Below are experts of layer 3 (counted from 0) of a mixture-of-experts language model. Rows are named router (the router's row for the expert), gate (a neuron's input weights, with its number), up (a neuron's input weights, with its number), down (a neuron's output weights, with its number) and show model dimensions 0-63. Each number is 128 + 24 x the weight over its row's rms, rounded and kept within 0 to 255. Numbers have three digits each.
Before each expert's rows: a language model's description of what the expert responds to; "comes before" lists some tokens at least twice as common just after its tokens as in all text. This comes from a sample of Wikipedia text that the model never trained on. Tokens count by the router's weight.

# expert 36
What it handles: Four-digit years and year fragments in dates, citations, ranges and tables, such as 2014, 1995, 1880, 19 followed by 89.
comes before: " |", "\n", " –", "–19", " he", "),"
router:113091112171123117127107160101128139124151107105157140134171116129118145131130160125182128134138140111102112091115090128141135128167126077084115109112108128152114113127169112130138135136100085
gate0:156139111115118138130100121122113115088124110142116126121179079117176142114119142139129115112173166181150145133077141105119106126119155143129138152095119138119081120151165114163101160133077116
up0:147131155153147149124102116136156101136113114131134154124158116123146137117121088133140120146162152090140151153134093116133114133111135170130129116129128108116096126110160119162103115099044084
down0:103117115142130136157156146111151120171116186148188165099077132127118146129110173107124160110109154123108119115157114149151103089126126144165120130131118104129137142117177129102164164137134111

# expert 50
What it handles: Line breaks ending table rows or paragraphs, plus slashes between alternatives (NA/EU, Invalid/blank), dollar signs, quotes, brackets.
comes before: "|", "\n", "|---|---|---|---|---|---|", "|---|---|---|---|", "|---|---|---|", "|---|---|---|---|---|"
router:116092110086134121111125118132147141110116139094105147116132121132112139168137146152122142144119166151130065134120101153096170136162157144155114145141138143132122119108123142147105096144150137
gate0:136101134112093147135139133132153162157142134142113172122119149088107177121124142056131140091166143112138136156097132152130117122112128123139155144172106136160140143174117129098081124149172161
up0:137187123145161102162099141093128102110108121114125160084144115153069127163128077115118150131074165140133155125147126145154099113122095142132148111086161119165147129121115081100157160153113118
down0:152091162112146094123084167115124130098144177119118154123106115177113107156129147137136153153112162120148121101110151119074140143088115146098111131127129121125150141155175149114148162142129116

# expert 25
What it handles: Temporal and causal connectives opening a clause or phrase in narrative prose, such as after, when, during, until, before, because, although.
comes before: " the", " a", " his", " he", " it", " they"
router:116141046120157151133121141125108150101142176143125115141123126085149142125096114159161142077145108135134107071093116107159126129143110109124121159124139101141068127122111151101168113137113122
gate0:179104132136127164094178119165134168134157110147127136119125147142133138098150100145176099167155123162121157107133098109157130153125106126152136129113146138135106153123168092067133162141110123
up0:098174095105090099121151136057173136134159154125108109132108133118113154151131152112117136116106191112151137139155115114144147124159108147128135146114102126149103116120090142167110074089141119
down0:149153141132165117100139141158168158132116158072104182110153151141122135104137145098081113121098111107105161157133120102141072096102124136138110141083157134125129118114145107129156153123110156

# expert 32
What it handles: Line breaks ending infobox fields, list items and taxobox lines, often followed by a dash or another field.
comes before: "-", "\n", "|", "=", " -", "=="
router:131121176114122115106100106116155153123114156124123118108154105112120095143119133113182103168112154138123110189154089134142110144161104112141152158154154142121107107133113140133187098116149121
gate0:133134151102147137149142142088166136120158167144137076106141080123106109087128102101119115148117119151129129124131158107078130119153112136129162118089103118142097149113136098128179122144130138
up0:112121097147106119094099117101128115095139136114123139148101129112147162109146111198152131085168120136106112116146137111073103155130135101109083104071142137108161150145102123062125143141129158
down0:127149086124121126077106140147107196122149139088115163143124099146135178140095135173162160090165147165142127119142122126116154149096122113102094123107117136127118170128131152070105130150102118

# expert 30
What it handles: Generic nouns after the or this for creative works, events and periods, such as album, series, game, role, season, time.
comes before: " of", " was", " in", " for", " is", " to"
router:146160121178154110156127159146108121120159157183142145160152130130125135130124110152102154158182106095111150202170108094130145118082114129095121128160133141107162125145118154146120122139119115
gate0:121115085121130123165137147126113130134127118095138143174108109115155144130125152086068139114130120168126131140144121085134167102128159096122121090148116133123123117126118142145101141142140119
up0:102134108182108163166145125100144134116136156159103143155146126172143188162133140117124081135123159136155089123116100079114133099114141160150156119124115121141098127104109129123160125126141113
down0:126091120122147137162119086109113154066110154111175160153177135138108136087126154088123089133148119148127172098131106138078120162142172118145114129121148126147136151117161148109118146144111119

# expert 31
What it handles: Commas, usually merged with the preceding word ending, closing list items or clauses, such as Clemson,  Wimbledon,  ridges,  north,.
comes before: " and", " which", " but", " he", " the", " who"
router:110105082178141121126109121102127127113169108144099113164105135148119138113142134129129130103192110095105104104133087124168082097126126123123133140164114127156101095133160107122169140122112142
gate0:147134136125121100087112106171173103148103112159197114116090153112132134121158130185160140170120133109144142128137152145105173162135142083110122131111124085130130141103144148173080147141112120
up0:117133120134103090113129113141167113129129138158196063121090159119122140124152108150153137172156140103115128144107175163093157165143160108104130116129108107141142129118149150153116122148134137
down0:161148144154098085169148124094090155090119145139133125160104139121130121142089111095109100116150100166106114129136135116116146121122137136130135153116121160143101115119185139095118146094093151

# expert 57
What it handles: The preposition in, also at, from, near, in place and time phrases, plus list-start dashes and taxonomy labels like Phylum:.
comes before: " the", " a", " his", " order", " this", " office"
router:134113135138117117138106110136152161166096119132106133138099112134137090175092131166171129123099126153108070050114105117157130146077143102102115167132137133157113136164077117129157126131130120
gate0:133156128146110117088096126144093140085102081129049124074134129096111084101121160126129137079132088118157100120082129124115147145096189142113090155161134088101131165147139127099102122158122155
up0:101122139105180138165149147139124091128131134112185152157125110143111122137109127144123148116119170155112150135159096129125094139156127145098127103075129160138131094137129131132136128109150117
down0:118119100120166123121122124137137141140131103124082119105126158101172144137148148098099121152138069111108118140145177168070096119130100147129122148138133130108148129097118152102096119122151118

# expert 60
What it handles: Prepositions like at, on, of, (aged after biography verbs such as played, joined, moved, e.g. halfback at Gettysburg College.
comes before: " the", " a", " his", " an", " least", " -"
router:139087093082145160112170129108118146166102132145098118112148108100106100158088164154159148103087117162109097136156132096158149114127125118128125142116096127131117091147097125104114119132153117
gate0:138128155118120141130151122097125105125141117153158167115152138145118145149065090135088169141104110147127117127138110111131168123111090113084141120139112126122152166135109130177144138141063128
up0:125115152102129111119134101108132091139179116149154162123125113143125150173088113152129142132110121148127112134129099112115155111123079148091126136124127129113143159108079133146136145129111104
down0:124156078165110143141121120134137145137141147122110114133116134061096109108133130146119095119141126151126131146089127112104150155125098112126116115114176143107113115119133094102150121106148136

# expert 0
What it handles: Nouns for roles, titles and kin after the, a or his, such as author, President, minister, son, king, crew.
comes before: " of", ".", ",", " and", " in", "s,"
router:115160144159104116129117129166066143101120176159117116150130121085090085160127100109130153163170134130120152123110115112125141131077103128134120067143156125111142162129109128123116103136121137
gate0:088123108131114127156177125137146165129130177102143128117134118125130123168128141128138119151085109116142153159152089142155118119133137130110153132098114148141176126104095113085151156114107130
up0:097125114102116111139097121120097150128121143101139131170130117138106129163118149112122102169157144133141100114118117102120115070108134142119116108096074102126134132160089077095125121142128125
down0:124126081099149100140148112157118103135169090086109142119112134147114137099101109156113142152123172096107141102148183090102132095148134128126167176132130113167119148082130136116157159119130148

# expert 17
What it handles: Subject pronouns and relative or linking words starting a clause before a verb, such as he, it, which, who, they, so.
comes before: " was", " is", " had", " has", " were", " are"
router:107124132141115160146133093149120154093151135118144144140134111092154107081103122126164110106119094136152140151160131091137134075131088159103092134152153149162094118148182120134135132134105118
gate0:116116122139133152127096136157160135145134098169113107127173128111139071081164167147130136129125148114114143093115162136071135160119136128093142114137172105130114096147152142103137142171115131
up0:115114167126154133148089119159132098150126097157111124176162119144142119046160099112147087156128138105131091136156142126134112193168144099142131120128163112135130103128150136165132167139165164
down0:151143115114118139088168133122115131102138139111114130096141118104097138145153163127144148107110123143145085172142119105118120147109143164133122180088104153102131121102102103107098166115111123

# expert 24
What it handles: Final pieces of team, competition and event names inside sports tables, such as Cup, League, Series, Racing, plural -s.
comes before: " |", ":", ";", ")", "\n ", " Cup"
router:164087168117146092108147109143110136152149085148110162134166122148124109127160166094107135190118108141104179159125125132129120161145160120088112108148089150124182119094152138171103171148148140
gate33:159169099142126147159111073147100130085130155120199138141129157158147153124162120153119053139141070143081129149165171090133110145128114110109141135149089131140132126164126084111136137171119143
up33:152088135104126125117131133125107174103150138093152147138102142173158167110182126145135085150103177149131144152113172132122098112160090154124140156132104140090089128119161078104144123154115147
down33:147120075117111165100111147136131086148095100137115146121160122140152123149084154107134126107153125120095105155114138118127066122104149153138137130135155159128113159085200147134114120141125132

# expert 22
What it handles: Main finite verbs right after a subject, mostly is, was, were, has, be, been, as in "The cause was determined".
comes before: " a", " not", " the", " also", " been", " an"
router:133185099126140138143104139101128135113139152153126144115105126116146117094144138112178113097152089153084101147126140141142117129120121160112109183143162133112091130137159114079123127121144144
gate0:141121122153086155079117105136077106137125083140140135111153143120126149147145126145127150140095142094142127136099116152137110118120118098119101171113174124114111109124093135122161122158111094
up0:090140129124136124130132119110105140098107122162120121120140136141089083110116090109114102131095072082148138118123121086128170096121080168090136128128122145140173151166144164140146097116105144
down0:118172117091152084096159138131142124128142098126067163134096148110179102120148127117144135090166132116139123098092156128127135131167158147134147100132133127086114094120149096151083162108110149

# expert 39
What it handles: Line-break tokens, especially right after == section headings == and table header rows, before lists, tables or prose.
comes before: "-", "\n", "|", "The", "In", "On"
router:110125139125127127107080094133136135129135143149119108133183151150124140152148103090134129160099153173135097182097124104139120121142106156124116159131172134155122127153119124135139120119120100
gate0:123102141170138118093165151099092136145134161152143154184128103141144120154090138102173183155174111148121132144127132127173158142102131105136120132102108141111132126138141144100154126150111095
up0:143131161155130117109160158121101134154178159142141141130118105124108104141103145101153156161179110151110144143121149115164179148100102098164101160120132166121122101104161146122155131135132062
down0:115166062099120114149103106123144186113103105126088124091160142144153132144118154135097135119077133128170068151153160119087138143169132104145125075123108136135107101129126151099134106146185114

# expert 14
What it handles: Month names in dates, section headings like History and Honours, title-ending line breaks, and infobox labels such as Summer or °W.
comes before: "\n", ":", " /", " by:", " 2011", " 27,"
router:120140165161128105130125101129129143126119140061142123150132128161116100164127091094140116201136157156112156111141092149159127158126133142137091149114147103145129126131130121120149126129122108
gate0:106141077129128130178114134119102160093137102127115161115134116162126090119079144108176154094143157167138155152151134100149178137088115160123141137187130109116129090173120132096143123109132106
up0:127095167105112137111120106088161114131138147189110104154111116124171142116128128099121103146117100148137141124096130171120127124120129108144094123103139133119119153092143109146063130120146134
down0:085152114122141104123110099096141136125128113106117173099172117132113123138142163126145171146130144135139116130142145161151162095110134147115139109159105133130111164153105124172128101110127138

# expert 12
What it handles: Mostly for and to, also with, on, towards, after verbs or nouns like used, nominated, Award, Court, e.g. nominated for.
comes before: " the", " a", " his", " be", " example,", " its"
router:133093105068105122121119127125149144144104113106107111119120096100163120118148149128166133134112099120126087092141107115136131121164121119130152151145159125148090106142189125109116102151170146
gate0:141090133119131111144147096082100088124163085124132109109124155128152102120144159096148130127121146112165142125157132165116126141125148124140149148124115131124161131102138126105125104105104145
up0:084124141124157102119141127128173147101158163139085107130136142134117153113140079163141108124156131182143131159129121144125116104078145128161117087127122114123140140132088098172112153124135132
down0:157126129136085122114121147115134122118151128149106100112110145171139113161112142168140158146084123142162115116137171149153100145124080111163116070120170127103171122103126158166124149099139133

# expert 37
What it handles: Prepositions linking a noun to its complement, overwhelmingly of, also in, among, between, across, in phrases like supremacy of, use of.
comes before: " the", " a", " his", " this", " their", " these"
router:137087098153115125130159100108127118164143125137093107129112111121140108146123170186163115133111130126129124078094096123151130150100123144113118142112149140163108125182103120104115142129135158
gate0:080147127141106160102126118143128140118138120112123098126118156101139108125169102144113149122149115137082124150145135147153119146134121119106109166128096115125173125085143143122099153101126136
up0:153143123123088102127167111147108157095153147108146109114106106090157167147137121113104093103118163132158148143114153171095108113157123189148112098141111084124075090162117149111139115149152170
down0:143126105144145147102143115109160155095137157139125110131136154102139130106155154139146152121114094097096119151137105148123090100192126132127117127117088096116147094138167150134108116123146109

# expert 53
What it handles: Auxiliary and modal verbs, not, infinitive "to", and some adverbs after a subject, such as are, would, may, likely to, not be.
comes before: " be", " been", " have", " a", " not", " also"
router:106158102084110158139145142085147148124162101154148116129074123126149109105105134107159124132118110170106099123143137132115120093134095167129120182139158144096074138162143127091131131140130104
gate0:144129135095148105121140136138113149102111128121133127106121159134179118147132131111136157128120136191123118061157151139126130150139146116125134111115100151126151146111129190116126122098157143
up0:160115112174145093101130157123131150128133128144110139079059113132170093120167107136110154098093101169108095110175131106141134150156157177114133139147109157147122138114112177113130085103122113
down0:082121149092110139104151065138159118159158131118098166124129146158108126142138144126100106125112116095125118152140136130159153104158133109121108129177133131128098071137119122121130166102124082

# expert 3
What it handles: Capitalized nouns naming institutions, offices and parties in political or academic contexts, such as Council, Party, University, President.
comes before: " of", " |", " in", " for", " and", "."
router:098089205128156104081117142164068140127153126161096097136181148128125087134114118095119147184153122150125156141142123134141108129087119145131090116125179129089155145136129145130097115138133128
gate0:094115098102119118109137150138126103164111146115135156103123131143118140125167129119141085120172130119128090094150139148113082110147147105137080124147098122155149091063129153118077112159156155
up0:105103118102116118118134146150117103162122128108151143110142156124092173122118144129152098143138122105116113114137120149133113117135132137102116101121116123133136092101105158104109131155135154
down0:085159085123128104127098124139105144119145163133148158212114097129150110142103133133105164146166144150128177111094103119113126167124131105142082178139174097126134126115146149112111120116150138